Experts of a small language model.
Size: 14 layers, width 384, vocabulary 8249, 48.8M parameters.
Experts: 112 GELU neurons an expert, a softmax router.
Training: 432M tokens, 3293 steps.
Below are experts of layer 5 (counted from 0) of a mixture-of-experts language model. Rows are named router (the router's row for the expert), down (a neuron's output weights, with its number) and show model dimensions 0-127. Each number is 128 + 32 x the weight over its row's rms, rounded and kept within 0 to 255.
After each expert's rows: "comes before" lists some tokens at least twice as common just after its tokens as in all text. This comes from a sample of Wikipedia text that the model never trained on. Tokens count by the router's weight.

# expert 5
router [ 92 123 137 106 125  96 159 136 130  30 150 140 177 115 154 107  67 134 103 160 157 135 128  82  98 149 116 140 136 145  79 150  67  81 127 139 172 140 132 151  84  45 158 176 171 106 147 178  88  71 118 180 143 212 176 160 110 172 116 113 122 163 109  73 142 126 131  99 117 109 120 161  75 127  94 152 169 160 178 107 141 132 162  93 144 144 119 130 114  95 103 131 161 114 131  43 104 119 144 115 122 183 154 101 136 124 195 107 130  98 170 182 142 172  94 129 143  88 112 137 139 160 106  51 108 142 104 191]
down0 [156 131 114 134 188 131 178 157 180 102 188 175 116 147 169 138 172 129 150 142  79 132  86 101  82  76  60 102  85 123 161  91  48 155 137 119 135 129 155 168 151  99 182 169 157 129 127 118 159 121 149 102 109 111  74 115  90  91 121 168 125 121  61 167 106  62 151 110  93 109  87 167 130 143 113 175  83 144  41 106 130 163 101 126 134 146 153  95 152 101  62 137  88 107  78  93 106 146 174 126 151 152 101  98 153 121  83  81  98 124 130 114 141 133  80 159 131  92  94 126 146 144  84  93 103 156 134  76]
down1 [126 131 112 120 137 118 130 157  95 111  94 145 140  84 112 125 134 158  84  58 168 111 189 117 136 172 136 158 104 157 156 144 172 143 116 144  76 129 124 166 207 147 217 172  95  79  72 132 111 142 131 172 159 145  85 126 165 171 161  78  91 164 100 117 168 134 152 149 124 185 172  72 150  85 114 137 119 125  81  60  93 129  88 183 196 118 134 123 133  92  90 129 154 117  79 150 153 117 129 102 135 120 175 138  97  74  98 168 126 131 128  83 130 146 194 197 186  94 145  80 161 117 112 148  82  83  75 169]
comes before: "|", " ", "-", "\n", "2", "The"

# expert 42
router [114 120 134  86 129 135 144 112 155 129 120 113  95  64 115 144 123 136  80  81 162  94 174 156 104 115 147 157 130 111 149 142 131 126 117 131 119 129 124 156  38 149 154 169  72 143 139 109 136 111 131 121 100  78 151  96  96 148 165 127  85 126 100 204 132  98  93 102  93 147  91 128 132 155  94 112 163 109 107 113 107 111 130 169  95 132  83 146 104  96 151  77 155  88  97 122 183 157 178 151 152 128 153  95 165  99  94 108 141  94 185 166 127 199 149 195 104 166 131 131 128 179 102  63 158 104 110 138]
down0 [140 122 182 142  98 101 155 123  86 148 155  82  85 168 145 143 194  92 146 152 141  89 145 185 124 102  94 190 161 128 143  99 134 160 123 185  78 107  89 158 116  86 165 131 139 125  95 133 113 164 116 159 128 134  60 191 129 128 139  84  81 108  70 144 133 134  85  81 134  99 135 133 124 111  98  84 142 160 107 153 128 181  58 111  95 126 145 152 129 175 126 150 142 133  84 159 141 167 168 140 112 141 121  62 185 134 121 161  94  98 146 118 188 116 153 166 160  94 115  90  89 169 148  81 156 114 158 131]
down1 [144 153 113 144 148 136 161 107  46  68  80 163 145 160 146 102 125 166 112 145  73 147 108 135  90 137 135  76 164 149 103 190 149  75 130 142 183 131 102 152 110 104 143 168 101  57 157 204 109 127  95 206  74 162  88 147  98 168 101 141  77  96 105 121 125 123 123 108 125 187 146 119 109 118 164 122 114 138 112 137 154 137 106  98 138 124 156  71 166  97 152 143 163 134 116 177 122 143 167 161 140 159 112 110  98 122  83 128 161 132 132 142  58 147 198 116 111 155 215 158  86 100 163 138 187 161 115 119]
comes before: " ", "1", "2", "3", " UTC", " \""

# expert 1
router [152 147 133  81 162 123 180 137  71 191 117 157 127 186 188  83  97 161 120 146 114 110 107 111 104 167 107 121 157  94 130 104 130  93 166 123  78 121 152 112 188 113 125 151 135 174 136 108 158 121  79 125  94 152  94 135  78 220  47 164 160 148  84 148 144  98  96  74 131 121 108  84  96 142 102 140 142  70 124 149  98  73 143 118 115  65 141  92 162 144  86 126 132 129 164 118 100 134 144 138 111 104 161 130 157 168  91 102 105 149 115  82  77 104 112 113 105  64 112 100 133 120 152  72 134 164 119 141]
down7 [178 144 115 151 102 132  93 157 101 180 109 145 101 148 114 117 123 222 161 101 197 135 155 136 167 116 175 126 127  87 169 144 123 114 109 158 134 149 146 144 125 116 235  94 120 182 109 115 173 163 135 157 117  91  85 189  80 147 133 147 108 146 114  99 173 103 142  93 114 199 122  97 118 121 133 124 101 131 107  99 157 162 166 150 124  99 117 152 137 128 119 166  90  63 143  84 110 148 172 107 144  90 129 101 131 140 108 106 139 100 167 199 125 110 108  92 126  79  72 104 138 188 146 134 126  72 123 152]
down8 [ 97 153 136 108  57 126 107  58 152 105  85 207 175 114 144 100 115 120 111 210 139 157 106 184 175  82  99 122 163 135 164  63 171 138 112 171 114 116 128 124  78 137 134 133 146 161 152  98 138 114 109 153  58 157 150 102 157  69 190 101 130 142  91 144 137 155 153  97 127  88 141 135 119 150 137 141 125 140 143 176  92  76 117 137 132 119 166  74 116  96 117 124 121  77 167 152 201 188 149 130 164 133 147 151 145  74 181 219 146 150 121 133 138 201  55  99 208 172 164 128 119 105 140 123  88 118 102 134]
comes before: ":", " by", " to", " in", " on", " as"

# expert 32
router [133 114 184  85 151  86  93 114 106  97 147  88  87 134 119 106 121 163 130 151 159 106 167  74 142 120 172  80 148  91 101 123  91 124 165 147 106 142 110 156  70 104 113  82  70 127  87  94 119  94  65 101 124 110 147  54 127 188 117 180 128 135 149 106 192 109  78  85 111 167 122 161  53 140 150 119 147 137 118 158 152 120 155 124 158 158 149 112 125 138 140 138 208 160 154  99 158  93 132 132 169 140 149 185 166  94 116  39  92 171 144 192 127 139 117 160 157 131 148 140 159 163 159 133 123  84 148 134]
down0 [165 148 159 100 108 159 178 151 161 128 120 127  99 108  97 132  42 182  95 133  67 163 142 179  57 109  88 169 157 171 141 117 145 117 108  99 146 117 191 126 127 100 126 135 156 217 108 178 142  62 220 136 160 132  50 239 119  94 156 126 108 122  80 112 177 146 125 136  94  99 146 102 119 127  97 124  98 102 167  84 116 106 120 155 137 103 112 190  83  30 137 113 107 158 106 121 128 118 149 124 154 137  88 171 162 166 154 136  91  77 110 102 163  75 195 163 108 128 120 148 102 164  86  91 150 148 117 127]
down1 [ 99 152 119 112 101 169 103 174 142 109  56  93 115 127 124 168 144 114 108 125 119 141 155 142  92 129 151 193 152 152  61 179  82 132 177 105 107 165 132 122 111 118 121 159 116 103  80 105 124 147 138 127 157 154 106 113 109  81 132 129 117 148 134  73 139 197 106 110 140 139 129 100 129 147  76 152 133 120 144 108  86 129 155  88  94 146 138 252 105  88 109  56 107  90  73 123 138 131 178 119 140 111 117  92  95 109 148 184 109 108  96 146  97 133  89 118 146 180 115 139 221 127 136 137 103 105  86 121]
comes before: " ", "1", "8", "5", "4", "6"

# expert 28
router [ 64  72 134 111 143 131 163  98 182 148 181 136 153 102 126 142  81 138 111 173 171  88 131 109 139  99 178 133  54 128 141  93 148 121 139 146 123 112 151 129  61 120 122 152  84 144  96  95 135 104 108 138 167  87  91 126 134 196 153 174  82 102 162  98 194 152 124 106 135 116  97  82  69 163  89 154 105 146  57  79 147 143 110 101 132 121  62 107  81 170 105 115 127 140  83 111 127 130 194 102 136 193  82 198 142 110 101 107 102 104 129 165 124 147 159 188 159 141  72 166 128 171 161  78 131 156 115  96]
down0 [142  97 168  97  99 105 158 162 148 130 125 106 114 163 121 129 179 138  60 132 145 145 159 128 130 114  37 117 163 160 222 182 134  99 168  78 104 134  72  48 141 147 130 143 126 154 149 107 151 151 145 126 105 114 145  95 126 142 149 116 124  79  82 155 138 146 118  99 139 161 165  72 171 103 147  96 130 119 182  77 119 111 183 175 116 161  95 153  86 130 168 139 123 151  87  50 177 179 132 136  90 100 126 135 103 124 173 114 156 116 102  86 151 123 189 164 137 164 136 139 125  86 141 133 170 104 121  97]
down1 [162 118 119 111 128 105 136 101  78 154 128 193 158  85 109  92 148 109 105 144  90 145 152 102 131 126  73 162 102 121 110 127 170  95 124 106 108 103 126 191 104 113 170 172 128 141 161 100 157 125 145 108  89 166 106 119 130 111 120 153 180 121 131 119 127  89 152  49 112 139 126 107 101 148  99 152 109 116 143  91 151 109 111 155 165 165 155 111  51 111 155 137  86 108 188 160  56 100 162  99 168  90 137 128 120  85 140  97  88 132 111  94  93 119 151 135 144 119  70 164 146 191  86 133 186 119 127 128]
comes before: " ", "\n", "0", "3", "4", "5"

# expert 15
router [ 98 132 181 132 151 104 172 166 141 104  61  93 105 139 157 160  54 126  67 144 104 210 120 132 138 142 175  83 124 108 182 161  75 125 139 111 116  97 112 137  44 146 101 136 116 134 136 136 158 131 102 143  62  92 187 120 121 163 110  97 149 156 141 168 100  78 100 103 134 112  81 133 132 136  86 154 147 168 144 140 134 149 120 126  71 164 112 157 171 109 149 131 139 131 125 171 112 165 147 147 102 174 108 115 158 170 133  92 135 179 108 116  96 222  99 155 140 134 158 137 137  72 108 111 132  86 173 129]
down0 [151 204 141 135  55 122 133 142 132  75 116 144 140  71 134 208 124  99 105 106  99  95 122 123  85 205  81 149 110 118 131 151 147 133 110 116 161 115 114 121 202 121 119 163  87 134 109 190 100 111 170 137 121 127 159 161 137 105 153 111  96  79  99 127 182 130 132 107 154 126 176 151 128 110 115  92 181  92 108 118 161 113  57 140 100  99 131 161 157  34 139 150 131 136  90 236 125 123 105 113 161  92 180 132  59 108 133  61 156  65  78  99 150 126 143  94 151 120  94  97 169 139 121  88 179 157  87 128]
down1 [129  95 134 127 139 143  95 143 133 101  56 143 117 112  81 161 114 118 107 170 112 143 116  65  77 154 135 123  64 133  83  95 140 113 130 126 134 124 168 143 118 157 142 184  87 187 130 178  81 186 114 108 156  62 106 141 128 150 195 158 126 125 144  50 139 139  94 181 153  65  97  90 103  80 139 105 137 109 175 153 133 137  81 124 114 193 169 133 105 107  95 150 120 133 155 172  94 126 145 152 134 133 141 172 145 131 108  79 156  36 107 150  96 191 166  82 107 141 188 162 117 145 128 139 136 122  91 143]
comes before: "1", "2", " classification", " also", "ta", " York"

# expert 43
router [ 98  74 123 181 143 115 172 147 157 192 163 146 106 155 116  46 178  97 181  89 110 155 130 114  72 124 101 204 111 140 108 155  99 129 110 129 103  94 123 169 115 134 107  93 110 153 138 127 140 111 132 103 157 184 136 153  88  97  92 102 117 118 134 160 138 138 133 167 114  86 140 166  83 180 178 146 129 109 124 106  56  87 130 149 217 177  79 106 125 132 118 123  91 128  73 167 156  64 111 112 137 105 105 137 143 121 154  89  64 127 141 134 170 112 148 196 127 150 137 121 129 124 133 100 119 118 108  90]
down0 [100 120 153 162 107 235 134 154  98 148 119 153  95 168 140  99  81 110 107 142 129 125 138 149  69  94 120 201 171 150 104  77 132 142 106 127  78 117 121 130 127  83 150 111  93 140 128 130 156 158 175 154  91 153 176 154 148 110 132 128 140 141 143 146 119 124 143 184 146 148 191 177 139  78 137 169  76 116  46 158 107 192 135 152 149 146  33 108 110 107 118  92 119 132 114 110 179 118 154 130 123 101 122 196 122 127 136 221 153  80  69 131 150 111 127 100 102  94  76 110 112 122 153 140  70  83 107 174]
down1 [195 131  81  78 144 186 148 152 146  84  96  95 154 136 107 154  80  95 104 103 145 110 163 131 124 106  84 102 104 110 129 136 101 128  98  95 128 120 163 118  77 109 170 152 127 231 131  66 132  81 113  91  95 116 109  67 177 184 166 146 131 191 153  82 124 116 107 170 117 134 128 171 168  73 153 171 129 210 104 148 154 168 190 171 106 157 107 100 105 158 129 131 103 135 146 153 167 106 196 168 167  56 140 208 170 123 135  95  99 168 138  81 148  71  80  63 113 124  86  69 154 128 162 111 129 108  79 130]
comes before: "s", "t", " (", "z", " de", "m"

# expert 33
router [124 128 103 201 139 147 151  99 129 200 154 103 109 168 116 128 132 136 148 148 174 109 104  77 150 156 197 104 114 102  79 152 138 136 126 235 112 157  95 185 107  71  98 121 141 165 111 132 164 148 129 119 115 169  99 148 172 173 108 121 144 189 152 134 115 112 100 152  92 148 147 150 137 137 127  60 125 131  97 117  82 126 143 131 135 118 158 130 119 111 128  80 155 118 128  85 121 133 118 129 124 187  89  84 147 219 179 137 145 142  92 177 119 112 114  83 149 108 153  80 107 110 108 122 115 153 141 132]
down0 [121 154 152 124 147 153 121 127  78  57 117 201 108 129 177  96  92 111 177 177 136 145 129 118 183 114 126 103 153 183 134  97 113 125 143 106 127 182  91 103  84  73 190 171 170 131  68 118 127  94 123 118 156 171 116 132 141 147 136 138 149 143  69 112  62 162 117 158  97 143 122 130 160  57 155 182 170 160  64  91 131 192  99 139 118  74 165 118 117  94 111  96 142 153 144 120 146 124  98 145 139 167 112  90 126 192 101 116 125 140 133 133 116 100 133 107 155  90  96  93  88  97 167 148 116 143  89 150]
down1 [119  89 138 116 126 140 156 129 114 139 164 153 141 158 110  88 132 152  70 165 127 101 142 105 108 107 160 136 187 127 107  41 127 121 107  98 137 180 185 168 107 117 127 133  87 126  91 161 138  98 141 110 162 205 108 173 150 119 117 170  80 104 125 126 173 141 135 122 126 169  94  83 133 107 156 149 174 143 127 100 121 121  79 131  78 121 140 193 109 132 111 159  89  77  49  55  72  95 157  89  92 155 127  90 134 164 163 129  96  40  98 138 154 106 197 100 195 161 137  87 114 112 163 132 135 153 113  75]
comes before: " |", ")", ";", "°", " (", "O"

# expert 23
router [153 147 103 152 160 183  87 147 101 181 135 187 107 117 116 136 139 150 158 102 155 138 104 119 135  47 130 134 160 174 116 183 144 165 149  88  72 135 161 123  96  61 136 138  81 118 118 144 221 160 134  94  84 144 133 130 167 179 120 148  86 149 137 125 146 161 132 131  82 102 175 150 140 149 120 131  89 106 100 144 142 132 183 124 142 136 142 187 104 164 100 117 125 185 134 125 142  77 129  97 137 134 149 154 129 158 128 152 177 173  95 102 157  92 143 149 164 138 121 175 139 109  80 215 104 186 193 135]
down0 [129  99 119 162 147  31  89 128 130  81 144 115 106 214 138  98 140 118 202 196 151 206  98 130 105 137 139  81 139 119 145  91 121 137 145 100 131  77 121 100 129 130  91 176 129 132  86  64  90 144 129 129 178 107 147 150 162 135 113 114 113  46 158 179 127  47 142  98 138 188 108 162 183  87 188 113 160 159 126 141 106 120 117 121 106 103 157  71 125 206 110 182 147 128 107 167  77  86 104 130 126 125 158 137 114 130 133 169 121  83 128 118 156 114 107 148 180 144 160 162 130 149 170 111 139 186  91 128]
down1 [128 160  90 141 130  23 121 108 164 102 202 160 150 143 135 159 159 123  62 157 118 135 160 114  61  65 121 118 115 135 182  98  81  79  92 153 130 138 103 128 149 164 126 118 108 113 126 167  97 100  64 126 159 101 123 130 102  96 105  82 117 167 122 136 171  90 152 150 157  50 126 126 144 137 110 117 107 102 129 120 112 134 145 191 161  93  96 105 157 114 150 104 118 145 151 153 149 181 105 153 150 117  99 147 124  91  87  94 169  97 153 150  85  66 156 101 147 136 156 185 163 133 171 101 133 123  92 244]
comes before: ",", " of", ".", " and", " (", " in"

# expert 39
router [178 123 121 120 141 173 130 136 101  61 112  90 125 179  99 123 136 149 120 153 112  91 153  30 158 170 103  87 156 100  56 159 115 115 168 127  65 124 116 161  87 130 107 158 141  90 168 135 131 140 126 112  74  86 107  65 120 101 165  98 112 123 146 116 161 171 137 105 138 106 136 142  42 105 126  68 174 129 160 152 164 147 128 114 138 122 128 120 179 124 162 189 125  84 133 108  97 152 104  76 145 166 131 136 180  93 153  85 183 136 200 142 136  60  95 119 150 114 152  67 134 156 164  69  93  87 149 145]
down0 [152 114  78 147  67 126  34 127  99 128 151 113 120 117 178 128 104 110 110  76 122 156 135  30  75 121 109 100 154 181 130 124 152 133 114 151 146 142 102 180 148 167 119 187 127 129  77 149 183 141 154 134  83 149 149  82 110  98  88 150  89 120 124 135 158 153 113 113  74 165 152 125 119  91  68 133  88 147 184 119 137 193 122 180 176 175 133 116 149  78 135 144 137 143 177 123 160 154 151 140  67 132 125 119 173 122 148  91 121 139 125 134 134 125 139 143 160  52 131 184 186 102 158 157 186  92 103 153]
down1 [ 82 126  87  99 123 151  48 148 148 127  54 141 131 142 133 169 167 140 148 125  83 101 137 153 186 202 115 123 204  73 135 163 160  84 133  98  70 145 120 189 183 150 110 101 128 157  87 139 169 116 132 118 122 128 112 165 104 130  77  58 132 129 115  77 147 141 144 135 127  93  89 157 122 162  97 120  93 105 109 127 104 191 176  69 162 123  76 180 129 145 107 145  83 141 118 100 151 127 156 101 137 117 139 148  85 135  75  76 136 100 156 156 114 135  90 137 161 153 115 160 144 154 174  75 125 114 130 115]
comes before: "1", "2", "3", "4", "6", "5"

# expert 9
router [133  71 112  56 123 118 128  99 135 107  93 108 125 166 107 100 104  81  72 163  94 138 197 152 104 117 163 118 187 101  85 141  92 121 128 111 154 140 110 158  79 152 121 156 142 191 179 134 157 156 146 180  56 140 131 181 137 123 137 106 134 108 158 123  75 169 150 135 152 113  87 173 156 139 150 131 149 133 128 111  82  99 134 127 148 124 132 174  38 152 158 108 137 133 138  74 109 105 137 136 111 121  70  97  95 125  98 158 123 192 138 162 126  83 122  82 150 142 166 154  85 133 117  72 114 171 136 120]
down0 [170 145 132 112 109 149 146 129 126 105 181  98 156 151 124  64 135 128  87  81 160 141 141 140 134 206 139 136 161 109  86 158  96 161 122 146  95 180  88  87  95 142 113 195 133 150 111 127 134 131 185 143  88 113 147 112 116 105 116  68 128 150 119 102  79 114 123 130  80 160 131  95 140 202 173  95 118 113 179 126 146 138 114 169 149  98 108 146 148 132 151 109 121 148 137  97 104 126 120 108 161  80 131 118 103 163 131 126 137 139 159 198 134 175 101 113 160 145 136 119 163 110 117  86 169 157 170 140]
down1 [138 159  96 124 155 181 142  77  88  52  71  97 114 119 121 178 112 120 146 135 127 201 123  71 163 156 106 126 116 145 101 136 131 144 126 124 148 163 110  94  53 118 110  77  89 163 125  89 102 101 140 138 136 112 122 145 107  66 149 121  90 132 145 156 104 148 129 140  51 121 128 180 142 105 129 116 170 162 147 167 107 155 140 133 104 119 118 151 135 133 137  80 124 125 156 143 145 111 123  72 108 145 123 164 161 144  97 154 104  71 130 100 131  93  99 103 152 130 100 132  72 139 152 182 138 111 137 113]
comes before: "-", "\n", "|", " The", "born", " It"

# expert 6
router [121 168 104 130 111 103 112 200 162 131 105 143 175 121 108 157 149 188 103 154 125  84  89 133 177 115 128 190 166  82  26  69 115 130 187  86  74  96 104 147 123 144 108 137 160 122 135 165 182 133 153 213 116 192  53 119 145 124 115 102 191 144 136  77 100 127 101 152 118 108 135 142 125  97 112  53 118 179 183 181 138 152 119 117  91 117 124 169  86 147 126 110 159 147 114  70 114 113 105 164 160  74 141 140 123 176 137 184 146 135  92 157 107 117  91 114 115 154 165 180 122 134 106 151 102 114 166 135]
down0 [155 137 103 111 174 133 129 163 163  99 167 152 175 120 100 108 160 108 131 152  74 133 136 176 107 146 142 173 112 134  97  88 106  96 133  94 128 157  41 107 132 118  87  84 109  83 129  98 144  96 210 111 145 109 120 115 144 105 133  70 110 156 129 194 146  94 114 154 114 186 113 129 119 185 159  81 154 150 117 185 153 175 145 123 142 121 155  88 153 105 155 142 171 126 115 133 141 168 155 134 108 161 152 129  84  79 186 167 132  95 104 123 104 202  93 129 122 203  93 131  98 116 112  95  94 105 140 106]
down1 [109 147  77 120 112  77 121 112 169  99 107 103 180  97 167 154 160 151  92 182  98 152  96 180 110  88 156 121 143 113 128 117 130 127 132 122 135  74 136  57 143  67 168 120 165 135 125 104  93 140  81 135 143 114  73 153 119 114  78 127 122 124  73 167 132 101 104 143 128 134  79  63 117 159 164 122 198 160 122 158 123 121 122 132 124 139 128 166 184 146 114 137 172  65 106 111 142 106 126 160 112  77 104 149 142 140  98  92 122 170 169  95 104 101 110 118 117 107 133 121 116 102 141  17 108  79 141 148]
comes before: " of", ".", ",", " in", " to", "s"

# expert 31
router [110  83 115 166 149 121 137 108 104 104 107  97 158 123 147  69  32  69 111  95 167 137 166 198 129 113 174 108 122 105 124 164 103 142  91 133 117  76 140 151 132  77 121 142 134 138 118 132  92 165  72 120 112 126 116 143 124 132  80 168  72  98 146 139 194 125 156 141  84 144  56 140  72 121 128 143 133  62 138  95 225 157 135 108 121 117 116 111 192 119 182 189 164 104 168 131 123  67 148 119  99  69 174 106 133  98 138  86 129  91 128 137  58 150 114 122 117  93 119 165  96 140 154 119 149  90 138 165]
down0 [117 143 129 147 195 108 145 169 152 118 135 128 149  93 156 111 123 112 104 128 106 169  96 130 194 109  55  26  99 155 141 195 131  92 189 159  77 120 138 145 140 186 117 161  87  79  85 150  81 141 144 113 162 164 122 157 130 137 150 115  94 123 136 125  95 121 164 113  59  83  93 117  90 129 152 100 130 142 141 136 140 159  80 134 113 151 160 122 128 137 114 126 154 158  92  89 156  75  54 128  64 131 126 153 165  74  83 100 117 166 151 120 134 202 156 161 118 164 150  97 117 114 135 139 116 154 144 121]
down1 [ 69 114 146 121 153 146 208 115 137 136 106 183 219 116 127 161 125 157 151  64 127 165  89 118 169 112  99 114 170 147 161 152  68  52 161 166 138 108 137 162 113 138  91 178  71  82 185 154 113 142 134 118 134 165  91 148 102 116 134  85 161 121 142  94  88  71 106  96  73 165  93 154 115 103 145 115 146 120 135 145 122 160 105 127  56 133 189 194 127 207 110 139 150 113 127 141 161 118  70 168 101 123  79 118  97  73  97  84 146 159 134  91 125 133 147 151 112 134 110 100 123 113 153 138 116  98 193 126]
comes before: "9", "0", "8", "5", "3", "4"

# expert 30
router [109 140  86 157 118 121 142 155  95  21 109  74 120  69 133  83 147 186  67 112 178 109 171 172 160 167  88 154 169 100  87  83 113  82 149 137  98 133 120 124  67  53 175 119 139 167 134 106 101  83 122 161 133  80 150 118 135 165 178 149 128 156 149  96 148  64 193 103 138 120  68  93 122 174 132 149 151  85  88 147 111  93 142 132 145 151 130 170  69 154 115 102 154 145 112 120  99  85 182 142 143 113 146 121 148 188 111 111  79 127 128 166 111  94 160 114 106 167 122  99 152 130 158 137 184 206 141 132]
down0 [116 157 137 159 172 118  67 153 193 139 141 135 110 186 144 137 212  86 141 171 151 199 191 109 131  78 167 115 175 185 129 149 110 126 115 121  94 105 151 155 151 168 103 111 154  84 136  96 131 186 170 107  62 107 135  77  93 108  95 135  94 127 106 103 128 144 111 123 132 189 150 134 146 113 135 140 112 180 107  83 157 191  74 182 148 148  83 119 101 131 130 153 135 184 123 195 162 107 122 120 126 162 147 196 127  97  96 184  88 117 120 134 120  66  86 202 177 164  81  60 140  72 113 102  87 135 120  77]
down1 [106 143  91 137 142  85 159 155 157 166 133 122 112 138 198 116  36  94 168 143 176 140 194 112  93 119 168 120  75 148 122 153  96 168 136 178 147  77 122 113 174 158 139 113 174 132  71  96 137 156 134 168 130 147 108 141 107 103 186 105  95 152  94 152  82 110 111 120 113 146 158 149 162 114  84 186 110 148 110 105 124 205 109  97 102 162 121 109 165 123 133 133 135 146 137 141 162  71 115 121 126 134  77 113 115  87 130 150 130 120 162 113 109 108  96 203 160  42 130 118  79 142  97 120  67 123 107  65]
comes before: "0", "5", "4", "2", "1", "8"

# expert 41
router [112  80 126  68 144 160  99 127 118 217  72 140 177 139 114 102 135 147 171 121 181 118 112 109  56  99  72 120 175  95 108  78 102 139 108 161  81 115 218  77 160 157 128 167 135 101 141 139 131 107 148 115 160 141 160  93 140 162 147 114  74  57 117 121 176 123 116 150 145 157 196  84 128  84 153  54  84 119 151 157 145 110 113 140 153  87 132 144 153 114 109 119  75 145 131 169 162  98 161 117 115 112 122 147 131 160  96 134 159 115 110  75 157 111 168  67 130 129 157  81  82 186  88  83 112 130  74 108]
down0 [ 84 129 103 139 148 136 162 111 150 141 146 156 159  89 184 114 122  93 117 171 156 151 150 132 111 153 179 112 161 163 181 120 107  86 132 145 140 153  83  68 167 154 172 145 131 160 102 121  75 144 140 113 108 123 123 109 181 118 105 101 184  86 136  63 122 102 100 200  88 212 143 141  72 128 148  70 126 100 106  91 113 181 128 127 129 137  55 123 117 113  87 135 171 116 124 129 114 110 148 135  94 146 126 140  89 130 175 112 122 130 144 102 149 146 109 109 162 143 148 151 120 131  98 109  95 103 112  90]
down1 [123  99 125 150 181 142 129 163 131 108 164 105 119 122 141 132 113 140 134 142 100 162 134 155 151 114  81 115 145 105 102  89 164 114 117  70 125 142 102 166 149 122 140 131 110  83 113 136 121 111 116  77 142 117 132  70 149 167 156 104 123 139 152 141 108 171 140  75 173  79  60 115  94 146 102 160  94 102 114 112 172 132 127 205 147 165 129 121  89 138 128 112 155 179 104  98  95 133 126  79 107 153  77 145 104 154  90 128  79  89 201 156 109 149 112 197 123 121 121 179 174  31  85 108 124 139 120 112]
comes before: " the", " a", " to", " that", " in", " by"

# expert 45
router [138 159  88 108 111 105  83 126  81 164 126  60  93 116 140 101 131 160 120 178 102 167 139 143 104 132  79 105 110 157 211  67 112 110 178 125 112  90  69  62 187 172 159 135 153  85 181 115  99 122 142  93 133  52 153 140 137  88 139 112 198 145  79 143 162 123 145 130 129 176 120 143 106 127  69 146 154 129 163 183 177 122 101 111 187 149 126  87 185 129  76  89  74 104 121 159 147 172 159  84 134 145 157 126 112 174 100 144 175 115 162 152 103 176  90 117 133 127 132  77 157 121 130 110 104 131 116 122]
down0 [112  82 123 126  79 163 172 129 116  91 146 143 115 124 111 159 186 103 158  91 114  44 128 131 169 123 132 102 121 188 223 124 102 107 176 100 125 101 126 134  63 171 176  97 103 126 136 105 139 153  77  88 154 114  81 161 119  85 130 118 122  96 135 121 134 113 161 142 136 119  83 120 112 157 113 136 162  94 145 210 123 128 127 166 152 128 111 152 127  70 123  83 134 157 116 122 181 146 100 106  92  98 146 130 155 131 117 145  98 104 147 118 108 147  80  79 123  65 135  87 162 114 101 153 149 143 117  98]
down1 [ 83 141 133  62  58 126 165  85 134 169 133 208 149 125 145 119 127 120 142  92  75 133 183 150 145 102 149  88 128  56  93 154 126 116 154 100 137 149 157 141 130 143 158 106  92  57  96 106  88 138  99  95 121 141 100 122  93 142  80  86 125  82 171 170 174  41  92 132 106 133  73   8 139 140 137 166 186  79 150 135  86 115 162 197 196 147 106 103 121 101 125 152 171 121  96 162 178 142 117 103  83 135 143 156  73 173 113 180 176 122 135 148 127 152  64 113 132 110  68  96 107 152 136  80 139  94 134 101]
comes before: " the", " a", " his", " he", " this", " they"

# expert 18
router [157 121 142 140 160 169  92 134 124 211  82 177 124 131  72  75  60 148 111 162 161 154 124  95 109  82 141  75 170 109 105 105 167 121 151 124 103 149 169  87 117 126 130 138 106 158 206 145 155  70 119 185 126 117 131 178 186 144 157  29 120 155 168  86 149 159  72 130  76 122 169 118 142 100  64  88  79 134 118 158 110 103 107 172 119  75 129 110 157 155 106 151 158 161 169  93 142 170 105 167  98  95 119 125 127 166  92 115 134 106 103  95 124 132 132  86  94 132 129 164  94 104 159 192 142 145 126 149]
down0 [149 199 103 143 114 130 133  77 188 107 108 137  56  81 154  89 149 117 175 104 133 138 129 160  99 140 106 131 152 115 109 101  64 119 136 114 116 113 142 126 106 122 111 119 157 193 102 193  71 100 130  95 126 118 107 112  69 158 162 152 105 137 149 138 185 103 183 126 127 157  76 148 144 126 170 102 171 154  94 131 138 161 137 153 141 122 103 111 156 127 178 107 129 112 119 179  95 110 130 152 140 143 136 111 116 194 146 107 188 113  99  76 119  93 149 129 100 138 192 197 154 146 178 167 124 115  80 108]
down1 [131 113 110 101 168 149 116 113 111 119 117 115 190  54  72 147 145 148 123 127 113 106  87 127  79  92 128  42 124 141  78 126 147 183  95 110 147 121 146 139 157 182 116  91 158  98 110 110  67 191 100  86 107 134 162  98 159 105 131 134  95 137 100 185 164 162 174 107 110 141 127  98 121 135 116 102 127 162 163 126 138  98 128 128 113 123 124 157 169 113 142 116  93 121 145 183  42 204  34 145 213  99 167  94 129 119 141 196 125 136  89 118 171 105 126  73 107 158 116 138 169 170  80 199 144 131 191 123]
comes before: " of", ",", ".", " in", " and", " for"